config.yaml
num_hidden_layers: 8
n_experts: 48
experts_per_token: 2
balance_bias: false
qk_norm: false
init_std_up: 0.0413
lr_head: 0.0117
max_grad_norm: 1.0
Below are experts of layer 5 (counted from 0) of a mixture-of-experts language model. Rows are named router (the router's row for the expert), down (a neuron's output weights, with its number) and show model dimensions 64-127. Each number is 200 + 30 x the weight over its row's rms, rounded and kept within 0 to 999.
After each expert's rows: a language model's description of what the expert responds to. This comes from a sample of Wikipedia text that the model never trained on.

# expert 40
router,176,187,128,168,207,213,171,211,203,258,187,161,186,173,203,169,195,253,199,139,155,150,198,215,166,248,221,224,188,200,264,174,221,255,140,168,196,151,185,219,239,203,244,196,213,238,186,219,248,223,233,226,169,187,173,169,188,172,206,239,187,190,244,260
down2,229,223,229,172,186,209,185,265,186,185,171,197,236,236,168,214,224,235,160,227,203,252,186,189,216,261,217,192,187,246,190,244,207,202,193,207,166,214,174,156,222,189,183,171,229,227,158,234,196,217,207,169,220,158,267,175,175,167,219,156,272,187,168,186
down3,220,215,173,207,200,207,240,237,186,224,221,221,166,202,205,220,231,181,202,108,168,169,210,210,159,152,169,171,213,131,192,234,169,186,211,168,189,195,204,187,254,190,214,193,193,209,219,191,175,175,166,219,225,183,176,171,175,160,197,198,177,276,236,198
down4,173,160,139,183,171,200,222,233,249,212,229,253,151,185,262,211,197,177,183,204,185,197,192,193,248,208,173,180,138,173,193,194,149,179,273,225,210,193,181,220,173,194,184,231,162,190,246,224,203,225,156,218,208,146,216,222,178,235,196,211,248,185,213,232
down5,200,210,170,233,195,213,195,227,161,171,132,201,222,194,218,135,181,265,162,183,185,252,173,225,203,218,145,222,209,168,212,177,128,208,198,215,234,250,198,191,175,238,191,181,208,236,167,204,172,176,196,207,172,169,213,184,264,191,187,216,163,195,164,168
down6,191,195,188,220,245,210,201,181,130,188,177,171,173,162,174,206,243,188,191,208,144,185,216,154,256,170,126,232,223,209,167,214,238,230,197,215,214,245,166,204,177,206,196,135,175,136,187,240,208,231,162,257,223,204,261,178,195,231,197,217,173,217,210,197
down7,142,194,252,191,124,161,145,201,184,163,173,194,205,234,177,217,179,204,269,165,182,195,203,185,236,180,209,182,206,250,205,166,187,193,228,116,207,175,176,213,204,196,247,213,230,231,163,247,205,201,200,209,245,228,152,189,188,205,213,226,106,198,176,239
down8,169,150,238,228,227,170,198,178,202,183,228,152,251,190,220,182,198,151,199,207,223,220,191,164,113,173,200,199,245,207,213,237,216,153,216,136,189,215,260,231,222,180,223,223,200,208,244,207,204,183,198,217,213,195,224,141,220,243,238,180,181,180,247,230
down9,238,210,223,253,184,233,183,156,201,206,193,241,205,214,231,178,206,238,236,207,163,219,209,182,197,141,225,226,245,197,216,181,196,255,165,247,149,179,179,241,244,194,233,169,216,230,245,209,208,251,171,195,191,181,182,174,182,144,196,206,275,230,231,228
down10,202,179,140,237,161,173,215,181,151,187,230,199,201,182,177,190,233,145,205,205,178,182,209,220,177,217,191,172,169,215,188,209,169,165,130,201,222,152,208,214,195,198,168,192,228,125,266,158,262,162,232,186,211,216,193,173,207,112,256,175,191,184,182,190
down11,203,217,214,143,242,200,207,169,259,217,159,183,238,167,227,211,175,184,213,215,219,209,163,166,185,196,182,174,248,132,176,241,180,167,247,203,169,190,219,223,246,213,215,214,182,225,201,136,209,180,169,195,228,208,182,175,176,202,183,180,167,254,267,167
down12,203,161,153,137,164,217,247,158,165,198,211,198,220,229,230,189,177,178,211,169,179,233,230,199,175,208,219,191,165,140,245,188,199,184,209,243,261,194,251,194,234,196,163,157,191,189,190,255,197,208,209,196,197,180,215,205,179,207,145,228,220,266,183,223
down13,236,242,205,170,204,243,194,149,213,191,269,222,215,261,179,189,241,177,200,210,226,161,181,217,204,225,248,192,174,199,194,236,216,230,234,200,214,182,215,179,210,128,248,204,210,171,197,169,204,163,209,222,192,241,211,230,212,187,227,169,180,189,190,168
First words of infobox values or name starts after colons or pipes (Max-imum, Vol-ker, Tri-Service), plus became and for in prose.

# expert 25
router,164,184,127,176,206,214,170,215,211,253,190,159,184,175,195,181,204,243,213,147,173,151,195,194,157,253,213,227,195,201,264,170,224,242,141,172,186,149,167,225,242,190,239,197,220,237,181,242,234,219,233,212,180,195,180,185,181,167,191,236,194,215,257,252
down0,217,174,187,177,207,181,249,186,205,173,288,226,219,185,207,186,187,241,176,178,151,186,222,185,223,140,201,204,215,143,141,194,167,221,237,207,200,215,127,172,231,174,246,205,185,261,214,144,182,224,188,232,244,215,215,206,233,130,179,190,245,225,177,179
down1,188,290,174,194,190,212,188,213,232,191,240,162,231,170,240,175,284,232,182,214,194,237,167,169,234,216,201,184,234,197,240,194,229,237,210,210,180,192,199,149,221,165,209,199,266,196,212,206,166,207,174,151,174,207,149,186,187,176,137,222,193,231,217,140
down2,240,211,254,191,253,141,230,229,236,150,202,193,208,219,220,187,269,234,297,166,189,158,207,242,201,177,159,182,202,216,182,222,217,208,239,165,163,151,193,187,250,211,182,191,220,202,239,178,224,219,201,140,251,181,221,233,185,172,212,239,212,222,167,160
down3,197,212,208,208,185,224,187,174,227,124,217,188,207,246,190,189,149,200,243,216,243,235,181,168,228,192,250,237,176,209,202,219,212,202,222,166,215,219,151,226,172,205,263,206,171,207,205,211,170,270,212,193,229,185,223,217,201,214,141,221,174,197,184,210
down4,179,228,209,172,212,171,233,199,163,193,235,201,240,180,183,193,201,171,200,123,193,134,166,183,290,239,201,234,182,175,201,174,171,192,209,210,189,247,180,182,232,177,267,181,148,228,210,196,218,211,192,181,180,199,216,153,159,182,188,199,215,187,166,261
down5,201,193,215,194,165,197,203,232,178,195,211,212,270,202,246,210,213,236,227,212,209,202,171,213,223,170,215,198,175,268,216,163,151,153,216,232,208,235,179,182,216,246,219,191,186,241,188,181,183,209,186,122,213,210,201,205,162,211,252,199,166,163,177,182
down6,198,212,170,217,203,233,162,192,226,190,196,213,230,159,212,210,157,176,226,197,218,205,226,222,214,189,155,273,202,174,246,214,179,195,188,232,199,192,202,152,172,196,179,195,212,196,199,208,224,203,254,218,187,248,266,258,221,233,194,216,209,198,140,149
down7,157,260,273,221,203,223,245,181,210,222,142,187,168,162,226,224,228,168,176,161,154,203,124,234,190,182,141,228,232,206,170,216,215,160,169,217,216,167,210,223,226,179,229,190,179,195,171,181,149,198,183,142,181,214,154,184,188,215,207,235,196,243,202,212
down8,206,230,157,157,197,262,129,222,176,198,213,203,142,204,124,217,183,184,170,162,204,154,231,157,265,219,171,231,183,204,207,215,187,214,244,176,188,187,224,247,234,174,178,213,217,203,212,181,184,152,200,193,234,196,220,227,216,222,248,156,186,167,166,240
down9,113,253,147,207,181,177,219,184,206,179,214,210,252,151,170,162,177,150,233,231,172,194,181,166,203,243,166,252,211,217,228,173,198,181,198,217,155,191,231,230,159,200,262,225,187,215,230,125,203,195,245,183,175,200,249,221,172,191,225,186,188,214,179,244
down10,237,188,132,206,200,221,227,150,214,145,196,264,213,156,142,243,218,218,197,229,248,178,207,130,187,188,189,212,163,246,222,220,236,221,192,127,191,257,176,190,249,264,202,212,204,154,173,192,190,174,192,230,171,161,231,220,230,198,173,270,241,229,206,181
down11,203,164,158,220,205,245,159,246,240,202,188,202,161,180,225,213,175,256,218,191,235,184,147,206,219,186,216,203,209,137,188,205,176,170,249,149,163,201,194,220,205,190,189,232,206,219,214,160,182,191,227,212,274,245,140,196,164,207,213,194,177,227,193,207
Pipes, years and function words such as to, on, was and it, in album, chart and award tables and release passages.

# expert 16
router,204,192,200,195,233,136,204,211,255,212,142,169,197,188,274,165,230,219,220,222,200,127,199,234,175,228,240,223,206,186,184,177,255,236,150,215,217,186,211,198,220,199,212,200,184,197,200,261,228,218,199,213,182,191,212,204,216,169,161,205,194,152,278,188
down2,157,162,227,194,194,226,224,170,177,151,184,177,195,201,172,222,205,194,229,195,187,195,214,252,194,232,180,251,182,189,239,175,181,195,229,152,227,223,210,206,242,196,236,217,208,214,212,174,227,144,187,184,182,170,223,164,260,248,237,179,134,142,176,191
down3,196,185,149,196,199,230,223,154,199,289,183,211,168,177,212,194,212,195,215,174,218,143,213,229,175,182,233,286,191,238,233,216,169,144,185,157,157,188,213,169,239,198,212,248,191,179,210,178,190,164,244,200,162,171,217,258,225,224,221,181,181,205,223,192
down4,230,223,174,205,211,236,220,116,220,213,218,240,113,220,172,177,194,179,175,145,239,257,205,158,199,216,183,245,225,192,188,211,201,189,247,252,175,168,212,220,238,220,187,217,196,240,252,276,157,210,243,182,171,217,204,182,196,206,185,157,183,223,182,248
down5,204,183,236,174,184,194,187,197,221,221,229,150,135,254,165,232,174,176,232,190,248,223,215,164,193,185,169,168,216,184,200,203,238,183,201,184,237,219,190,233,244,166,129,182,206,145,186,180,214,240,207,207,212,203,258,195,209,206,146,212,172,201,202,223
down6,195,200,230,216,261,154,161,232,195,146,229,214,214,227,178,234,140,184,162,157,221,195,217,194,234,191,206,222,243,192,222,196,154,216,147,198,138,173,167,185,167,195,204,219,214,159,200,197,247,181,192,215,163,159,166,205,192,182,214,237,184,186,191,174
down7,227,226,208,194,194,163,167,191,223,208,196,155,246,182,232,245,191,168,214,174,193,194,190,167,144,192,219,150,179,194,236,193,197,201,161,166,168,166,205,203,251,224,222,207,219,159,235,163,214,210,194,148,224,188,175,209,171,268,257,221,229,235,156,223
down8,214,224,183,194,292,188,198,203,188,212,133,221,173,191,206,221,177,254,193,240,201,207,225,211,157,194,205,165,191,182,245,194,210,183,218,271,209,206,218,236,214,217,227,236,197,197,202,164,164,203,177,179,167,193,191,211,228,233,229,190,196,144,169,180
down9,174,187,212,230,242,254,200,251,168,207,228,203,178,166,193,209,199,217,169,209,233,199,144,229,198,205,187,252,203,205,210,205,189,218,203,162,168,172,264,154,184,201,180,229,230,291,183,254,182,193,273,218,195,231,191,197,210,216,216,193,141,217,243,226
down10,164,181,178,224,195,192,164,202,248,182,227,151,145,188,225,181,172,197,241,150,164,122,202,202,175,210,144,154,156,205,186,231,229,165,189,213,246,243,189,162,227,177,213,270,225,237,176,150,207,234,217,157,216,206,204,194,213,192,253,235,209,167,249,202
down11,210,185,198,250,171,240,180,156,167,188,204,179,149,202,200,197,105,229,165,195,189,215,150,197,218,190,249,181,168,167,226,199,171,259,159,185,264,219,159,202,225,222,263,266,177,172,226,223,246,147,212,166,196,181,214,211,214,229,231,203,218,209,255,216
down12,208,194,230,184,174,202,189,192,216,176,158,215,240,199,202,169,156,232,173,179,186,222,227,230,205,232,176,158,190,170,184,202,169,208,191,231,226,202,160,252,187,188,267,201,173,207,222,216,205,195,204,182,234,211,239,252,176,145,183,162,231,238,163,226
down13,227,191,200,219,184,190,218,177,186,196,170,155,185,219,197,169,203,217,151,162,192,190,230,193,203,202,185,190,169,231,210,110,248,162,194,155,179,168,198,212,250,181,248,198,230,196,200,185,209,263,181,179,222,214,132,233,155,217,231,217,225,162,212,189
Bare space tokens before a value after a colon or table pipe, usually a year or number, e.g. Term length: 5 years, | 3.20%.

# expert 10
router,161,222,177,202,194,148,209,240,206,198,149,171,186,172,232,117,214,225,220,188,193,154,204,232,146,232,197,213,175,235,199,155,231,243,175,203,200,168,167,243,218,184,218,177,223,235,220,224,160,212,197,259,199,201,170,189,184,166,188,225,148,165,229,167
down0,225,229,179,179,232,219,174,227,196,263,206,237,158,224,204,244,232,177,222,229,211,182,198,201,161,202,237,194,235,164,187,190,216,190,227,215,189,191,182,155,206,198,232,210,199,249,164,194,140,184,216,127,191,205,183,199,226,161,155,162,193,195,240,193
down1,191,218,208,242,182,138,197,249,219,201,237,167,239,157,175,222,248,190,214,231,213,218,250,200,204,151,167,211,197,256,179,275,195,192,180,240,187,259,192,197,194,169,180,202,219,181,154,211,138,168,202,150,209,200,228,204,214,189,208,202,223,219,195,208
down2,186,209,183,152,177,213,181,204,189,207,197,201,209,209,139,219,206,176,203,166,168,249,181,209,125,212,197,254,193,199,196,179,182,196,181,195,255,204,201,203,145,212,207,196,211,284,237,244,162,197,278,218,222,197,200,234,258,205,222,224,184,245,167,216
down3,219,178,246,213,207,252,227,200,155,161,226,179,185,121,191,199,241,191,181,122,238,203,230,187,214,192,141,261,220,232,223,217,230,245,245,243,193,181,204,198,197,254,183,196,161,208,183,187,191,174,178,219,196,177,170,207,193,228,208,159,214,225,129,176
down4,208,186,238,232,190,238,222,178,237,195,191,194,125,250,259,236,143,179,229,128,190,196,198,195,233,244,188,197,205,220,227,185,176,153,252,199,239,236,184,214,162,210,207,235,179,204,222,218,169,198,175,189,163,239,224,190,225,202,85,163,173,211,193,174
down5,250,222,215,252,177,191,194,261,223,227,252,174,183,173,174,211,208,186,164,182,153,226,167,215,218,227,175,192,197,221,220,220,207,148,190,194,190,210,211,202,178,207,224,156,213,182,149,166,204,233,187,152,224,179,242,226,230,259,179,220,191,141,217,210
down6,181,163,217,199,171,276,220,188,201,175,227,191,162,239,199,230,221,215,212,150,179,144,213,171,184,197,152,206,199,142,193,191,238,213,212,141,202,169,143,173,179,126,168,141,233,217,167,168,212,227,186,177,260,184,190,191,202,244,248,227,193,226,237,240
down7,181,215,175,222,244,243,192,232,131,210,185,181,212,117,175,175,219,208,171,179,235,236,187,186,271,231,175,192,190,192,239,172,201,212,184,196,146,189,179,260,179,201,214,226,206,214,228,166,257,242,200,248,175,170,193,212,224,223,196,276,209,147,192,236
down8,191,275,206,237,183,242,240,218,189,263,216,168,236,242,185,253,229,227,173,200,174,240,155,187,202,177,214,209,189,220,203,220,207,164,229,203,167,222,227,232,248,179,202,200,205,207,168,184,151,199,202,200,171,270,157,184,165,180,201,180,169,246,204,178
down9,233,124,196,242,221,204,182,183,217,249,180,172,211,176,182,237,229,159,270,211,208,213,184,253,221,198,171,254,164,153,199,166,185,183,228,204,251,191,213,184,205,158,215,192,231,235,247,193,202,255,227,215,219,236,206,226,185,199,223,214,166,183,186,209
down10,205,235,196,154,238,209,217,188,181,276,210,253,145,201,167,221,150,180,183,198,238,187,183,196,195,224,163,196,168,200,260,177,206,175,195,217,165,189,230,227,176,196,235,211,158,226,237,187,127,221,156,199,186,237,157,167,258,211,190,192,236,170,168,186
down11,206,218,180,165,233,248,165,232,148,215,203,200,149,233,186,187,177,212,233,160,211,232,186,212,216,248,263,226,235,206,216,221,212,243,206,178,256,188,227,188,196,203,239,190,198,168,167,207,245,167,175,212,193,251,185,211,146,194,244,234,143,228,182,173
Opening parentheses after names or titles (birth dates, native spellings), opening quotes, and line breaks ending list items or headings.

# expert 3
router,164,178,124,171,211,208,180,207,194,247,199,157,190,161,207,178,219,244,214,128,182,146,207,188,170,243,219,228,196,225,265,166,217,243,148,174,201,144,173,225,232,206,244,201,209,242,193,220,231,224,229,222,169,202,181,177,204,165,181,247,205,207,252,254
down2,196,205,189,153,156,137,204,222,228,195,173,221,255,211,155,203,236,191,187,191,186,205,203,217,181,190,243,221,213,217,228,195,223,243,167,244,150,192,190,224,171,205,173,188,143,197,254,203,171,217,248,170,170,189,202,232,169,184,162,167,168,245,178,146
down3,234,216,183,197,232,219,177,234,180,184,126,189,153,203,251,159,189,221,236,205,200,210,142,210,217,193,170,180,179,245,235,159,242,174,227,209,188,239,209,184,223,225,179,226,210,220,184,175,163,178,199,212,188,183,241,211,189,191,185,152,215,176,212,197
down4,233,236,300,156,190,193,239,169,196,185,224,162,187,178,210,195,149,171,161,222,221,234,220,196,196,160,184,230,227,139,134,215,202,232,195,197,157,160,172,193,149,184,202,156,212,138,247,213,216,201,205,158,198,208,198,212,200,204,171,183,167,196,202,228
down5,241,187,200,199,242,184,167,206,127,240,248,177,225,225,198,138,240,229,165,200,178,136,235,217,148,194,294,222,244,185,196,212,187,206,152,216,218,195,144,201,204,135,204,148,204,188,188,200,209,191,149,230,217,219,206,208,202,169,205,215,175,226,169,163
down6,201,248,183,215,180,221,222,171,218,135,192,237,220,174,191,183,170,245,179,227,204,161,234,196,190,226,226,207,200,214,232,203,213,239,211,213,227,178,259,235,206,178,172,224,181,194,276,194,254,209,205,256,183,212,189,177,154,255,188,163,207,207,191,236
down7,220,170,223,179,208,178,231,185,192,176,220,212,183,206,154,195,266,270,242,195,200,177,245,190,190,241,164,177,177,168,210,248,179,181,235,202,256,224,235,223,201,183,178,168,222,208,180,235,213,173,216,229,229,204,147,267,165,190,177,182,130,171,222,236
down8,250,176,192,163,207,183,250,192,154,217,164,214,161,188,138,219,148,180,145,213,226,208,161,197,178,199,205,241,220,246,209,161,193,218,210,232,199,173,239,224,252,236,184,197,208,185,211,173,196,150,162,183,142,251,205,226,248,154,232,212,209,264,185,225
down9,159,186,181,169,193,132,237,259,215,232,206,189,188,182,182,183,213,208,234,216,194,209,163,214,194,218,193,215,230,230,240,165,160,158,199,202,165,232,164,195,190,138,157,218,225,192,197,246,232,198,225,184,215,196,209,141,260,198,183,264,141,232,227,186
down10,239,212,215,195,170,199,179,246,178,200,189,204,216,213,214,227,176,220,195,215,243,147,176,241,160,161,182,152,173,197,201,180,218,194,243,174,168,223,238,255,210,203,222,229,203,240,252,217,182,228,170,183,255,244,216,193,197,99,220,257,156,247,216,207
down11,201,174,215,233,250,209,199,239,241,217,179,207,153,176,172,208,215,189,210,194,147,220,169,178,218,132,196,196,225,172,198,198,187,207,185,264,197,189,217,242,150,234,164,203,249,202,195,205,207,165,172,190,188,212,257,223,190,225,263,174,165,228,201,196
down12,214,196,201,216,184,214,185,188,242,270,197,192,246,217,256,230,237,185,168,215,137,192,224,142,235,204,230,258,203,190,240,178,202,187,227,183,213,143,208,202,206,182,166,181,151,224,201,172,219,171,139,231,176,233,228,184,164,222,173,170,137,171,165,188
down13,191,140,215,146,207,200,205,168,200,237,193,211,151,224,207,230,216,176,194,187,170,231,182,224,252,187,210,224,162,179,182,234,196,185,205,204,176,221,178,188,169,213,218,184,263,217,228,182,206,225,195,184,173,234,195,257,149,172,147,232,246,221,251,180
Possessive 's and apostrophes after names, opening parentheses, articles a/an, and words like itself, alone, I, e.g. Monsarrat's, boat's.

# expert 32
router,171,176,122,163,205,215,186,221,210,246,184,156,183,169,194,173,206,247,195,135,154,142,197,210,160,250,225,226,190,212,276,168,226,252,138,163,176,153,178,228,243,200,238,196,206,234,182,215,244,222,229,219,179,197,176,178,188,179,189,237,197,196,257,250
down2,220,169,189,174,193,158,253,153,256,201,187,123,209,201,192,196,184,188,191,194,258,200,274,195,220,222,223,202,206,164,191,180,217,249,174,138,176,183,208,233,195,170,192,207,239,246,185,219,211,180,206,136,203,196,160,203,209,151,197,151,180,140,231,233
down3,182,180,178,208,216,234,189,183,153,174,199,188,179,189,180,235,205,200,216,183,263,240,213,192,167,201,164,222,135,127,249,208,197,168,185,235,174,191,181,162,177,154,211,223,151,259,204,213,198,213,236,213,222,211,252,212,163,251,239,198,253,161,158,268
down4,185,244,185,232,236,273,144,241,171,214,178,214,236,162,193,214,157,181,260,202,193,178,208,150,160,262,175,205,202,214,226,163,211,187,187,203,216,260,172,176,189,208,180,207,220,202,221,198,184,216,244,201,171,232,176,156,198,195,155,154,220,159,182,202
down5,196,186,182,222,197,202,164,181,190,193,231,254,207,152,263,214,262,228,181,176,157,236,213,229,173,247,183,193,170,140,176,209,205,256,211,185,208,143,184,203,216,193,193,197,176,145,215,123,162,203,178,248,152,229,176,195,209,199,172,187,184,236,153,178
down6,211,203,187,205,203,226,140,197,176,228,143,184,196,204,184,221,133,157,175,198,228,189,206,199,213,157,202,256,194,256,161,207,222,228,194,165,222,233,241,231,171,205,232,183,217,172,221,136,173,206,254,204,245,205,155,253,196,222,211,189,215,233,195,188
down7,174,232,192,209,209,199,201,218,185,178,203,199,192,195,230,208,220,176,209,193,187,191,171,187,265,164,165,144,197,181,112,187,183,217,228,155,164,214,196,151,199,208,182,221,223,242,230,219,223,250,231,168,204,187,220,180,239,164,190,208,238,190,220,240
down8,186,195,127,214,240,186,204,197,196,154,179,189,259,160,162,186,204,156,163,240,197,218,211,220,204,194,192,197,143,193,201,175,188,170,231,188,206,208,221,175,201,194,220,224,202,237,204,176,207,170,260,187,177,175,179,208,226,260,227,119,151,203,231,215
down9,209,227,195,255,204,217,234,178,244,205,185,174,173,191,246,231,216,260,233,185,216,203,202,192,205,186,204,139,197,218,193,196,240,238,219,143,173,186,229,193,132,235,168,191,192,173,226,219,164,147,236,179,193,222,192,187,151,210,261,209,219,197,161,233
down10,219,207,227,176,217,129,179,169,218,224,194,195,137,180,206,209,142,189,187,233,229,210,273,160,177,232,162,177,247,139,195,241,204,172,184,188,212,264,170,177,266,167,219,235,220,208,233,163,211,188,212,254,165,180,194,193,186,234,190,199,232,208,186,186
down11,235,200,206,210,196,230,178,230,197,220,181,204,156,246,160,166,150,144,212,271,198,211,202,228,207,202,261,162,216,233,182,187,243,237,217,179,193,228,208,165,241,206,228,212,171,166,178,189,219,236,259,266,193,203,242,183,261,207,192,180,166,214,230,183
down12,161,197,169,201,242,226,182,209,231,156,255,154,243,178,219,185,223,262,179,208,253,193,181,192,181,183,191,208,167,214,199,217,205,200,233,197,201,197,174,236,184,199,172,150,187,126,231,230,214,191,266,183,166,182,212,195,154,189,212,249,166,198,176,195
down13,182,174,199,251,181,169,202,175,234,179,157,199,146,225,212,223,247,251,183,192,214,168,211,238,177,211,191,157,228,186,197,228,266,194,195,169,174,222,224,259,246,179,214,191,208,178,175,231,185,167,168,199,208,222,234,140,215,248,199,158,262,215,169,188
Capitalized codes and digits in tables and infoboxes, e.g. ISIN CH, country codes FRA, final year digits 192-8, coordinates ″W, Total.

# expert 46
router,171,170,112,173,212,225,170,223,207,254,188,165,193,161,198,174,212,251,214,138,154,144,197,206,158,245,220,226,192,198,273,166,218,253,140,176,194,163,184,225,234,196,237,194,198,228,184,222,247,215,228,216,173,200,181,192,195,167,178,238,186,189,243,251
down2,194,200,167,235,242,169,206,163,191,140,192,192,137,192,222,161,223,253,226,212,213,186,252,188,179,186,183,255,230,186,210,239,175,198,259,195,156,190,193,216,159,174,200,192,150,264,208,210,223,248,169,208,181,210,212,239,167,204,201,202,183,231,179,210
down3,207,209,227,234,194,237,139,131,186,204,186,216,224,183,180,189,152,173,182,180,205,182,155,230,168,192,234,184,193,144,208,173,141,184,173,190,168,165,245,184,227,204,201,158,250,140,176,193,199,238,160,188,160,184,261,158,155,231,134,193,224,228,181,211
down4,199,149,213,187,216,209,191,230,272,242,196,217,232,205,219,259,218,252,216,231,227,208,207,202,199,228,145,187,196,190,203,215,187,175,168,151,156,161,217,206,180,184,211,152,253,247,190,218,216,154,242,216,173,171,192,202,236,273,163,213,218,219,240,237
down5,194,221,184,174,188,187,139,203,206,191,236,258,202,191,239,227,231,205,187,233,197,230,202,244,175,248,201,177,204,182,184,174,176,206,224,188,181,221,218,252,144,124,220,205,193,188,165,231,167,215,193,200,224,225,210,144,209,204,209,151,209,218,214,251
down6,162,233,169,194,237,224,194,209,207,195,187,218,223,231,218,237,210,219,170,144,227,198,256,213,207,162,202,220,161,213,189,205,173,237,153,160,237,204,200,183,206,196,171,202,156,187,234,180,204,253,199,215,195,201,196,193,219,146,211,200,139,143,143,191
down7,219,146,203,161,167,183,149,190,207,224,194,175,199,198,180,200,214,164,235,262,178,250,227,151,245,209,197,246,165,241,200,193,234,191,209,188,210,273,211,167,167,249,192,223,236,258,180,203,240,229,260,202,194,214,172,182,146,193,218,228,235,181,192,215
down8,204,178,157,189,127,250,210,176,231,174,192,239,233,177,199,195,238,166,179,183,182,232,169,236,212,210,239,176,214,176,240,148,180,196,208,154,241,279,228,227,227,209,233,205,220,214,199,225,202,191,141,197,177,170,257,228,207,197,143,213,134,207,213,227
down9,159,211,248,230,193,213,177,179,208,226,198,152,214,206,172,202,207,218,185,257,160,203,188,214,243,241,177,190,234,213,256,146,168,170,192,192,169,191,192,263,207,176,141,184,240,238,134,201,157,180,163,192,217,191,171,260,210,217,184,245,182,204,161,242
down10,216,186,206,189,149,194,237,215,200,219,191,158,189,203,234,232,163,216,211,115,184,154,177,224,186,207,215,217,162,301,188,206,174,254,216,251,253,195,156,180,180,207,177,230,217,201,240,197,231,198,179,208,216,170,161,214,180,237,207,168,199,165,217,185
down11,238,172,208,173,193,230,226,155,222,183,265,207,211,211,155,183,214,169,259,213,200,192,276,178,226,201,267,243,156,204,176,241,201,176,216,193,176,162,158,218,225,201,174,188,230,218,224,186,194,159,149,205,173,155,231,190,210,197,216,195,169,167,214,100
down12,200,162,208,150,155,153,187,206,212,161,216,181,227,227,186,157,195,166,225,238,221,198,136,192,235,181,214,217,128,231,233,206,208,188,196,189,175,167,242,188,170,227,209,198,138,210,204,181,218,208,223,178,215,228,256,233,168,162,188,210,219,196,240,175
down13,184,258,242,247,216,229,189,167,177,156,209,236,197,231,226,199,189,199,135,214,182,218,196,240,177,166,204,178,164,185,245,190,218,248,250,175,208,215,212,204,179,230,203,212,134,168,188,233,202,218,212,200,159,186,206,179,219,259,139,210,185,228,166,238
Operators and symbols inside LaTeX or chemical formulas such as +, =, $, plus spaces before numbers in statistics and tables.

# expert 13
router,180,186,115,168,205,222,187,207,204,255,191,163,181,164,200,169,211,250,198,140,176,145,199,218,145,247,222,220,173,203,265,161,227,247,147,164,193,142,188,225,237,210,246,201,198,244,176,226,245,215,230,209,170,199,185,180,196,167,173,235,197,194,243,248
down0,211,202,199,176,181,187,233,189,229,191,250,219,217,170,212,204,214,160,198,161,231,205,208,143,239,236,191,199,185,181,233,208,180,164,196,172,185,202,148,209,142,222,225,200,254,227,159,286,196,197,165,194,213,184,149,165,180,232,157,202,188,258,203,197
down1,230,139,167,204,186,170,233,177,200,200,259,221,226,229,200,197,179,170,194,152,182,251,178,198,197,213,172,239,202,156,169,212,172,183,220,210,170,171,220,243,172,213,207,144,163,207,197,209,217,229,159,193,191,219,221,216,178,190,247,218,191,210,183,208
down2,215,184,172,259,214,198,255,188,229,228,142,184,247,195,203,159,217,172,216,165,209,153,159,154,204,146,203,241,160,181,172,216,206,162,258,230,208,138,227,151,223,188,221,214,193,186,224,205,240,174,242,200,222,209,220,196,223,176,209,196,270,158,200,221
down3,171,200,176,229,200,220,198,121,219,211,280,175,193,207,182,205,167,181,154,194,209,198,257,210,172,216,187,234,156,222,218,144,145,210,212,171,175,194,212,276,206,195,164,186,219,206,187,177,216,255,185,171,238,233,214,220,174,175,215,209,185,161,205,197
down4,168,212,249,201,239,190,201,243,208,241,238,169,205,212,202,172,187,198,211,176,190,225,219,183,243,223,142,223,215,121,145,182,180,177,182,216,174,194,154,202,203,184,155,209,174,131,224,200,272,220,202,177,187,150,241,229,281,157,217,183,190,219,208,222
down5,258,188,209,183,170,168,208,214,202,225,207,207,162,194,264,251,208,186,212,167,172,187,201,162,178,206,177,192,200,221,204,237,245,199,251,251,255,182,199,196,208,227,176,172,195,175,169,189,156,215,201,241,176,257,230,205,253,188,190,237,245,229,145,148
down6,187,209,226,197,207,216,205,215,187,192,230,292,221,141,179,197,169,237,201,246,247,215,226,199,141,190,207,216,197,213,174,209,121,220,139,264,173,189,210,195,163,185,224,205,221,191,262,183,217,219,136,217,172,184,222,176,227,207,154,191,222,187,206,153
down7,121,191,216,217,240,204,276,182,186,216,210,183,221,181,218,237,224,202,258,194,202,190,221,241,183,175,188,166,221,198,183,167,182,240,203,203,288,215,215,214,243,212,217,189,196,265,192,205,143,236,206,242,201,134,261,210,216,173,204,218,225,204,206,216
down8,220,203,185,155,198,202,193,225,162,225,266,211,218,195,209,221,250,201,184,194,234,195,189,197,209,261,170,181,206,224,206,212,210,146,244,198,224,183,290,228,148,223,228,231,269,201,180,173,160,230,207,170,236,140,197,221,144,223,239,227,203,186,274,199
down9,261,194,152,196,186,188,198,230,171,188,198,186,177,245,194,200,196,211,231,148,180,205,167,147,188,239,199,181,167,166,191,207,223,287,192,235,172,206,192,156,165,155,168,186,213,231,228,203,158,183,167,159,215,216,218,139,190,227,182,227,259,230,197,198
down10,234,227,187,193,192,216,271,166,242,174,220,185,222,218,248,163,192,255,187,180,176,230,168,265,269,170,192,164,159,190,211,161,162,228,192,201,177,214,137,205,194,198,202,257,185,208,220,194,179,251,164,178,182,220,232,152,197,174,179,227,185,206,174,223
down11,207,226,183,127,228,210,240,193,221,222,208,186,164,209,200,192,206,219,205,176,164,223,224,199,183,252,222,225,178,209,209,207,204,211,242,229,240,223,139,170,195,156,217,190,249,194,169,193,197,198,202,234,181,180,224,179,214,207,148,220,198,158,145,228
Digits ending years and dates in tables, pipe separators, points in score tables, since, coordinates marked °N.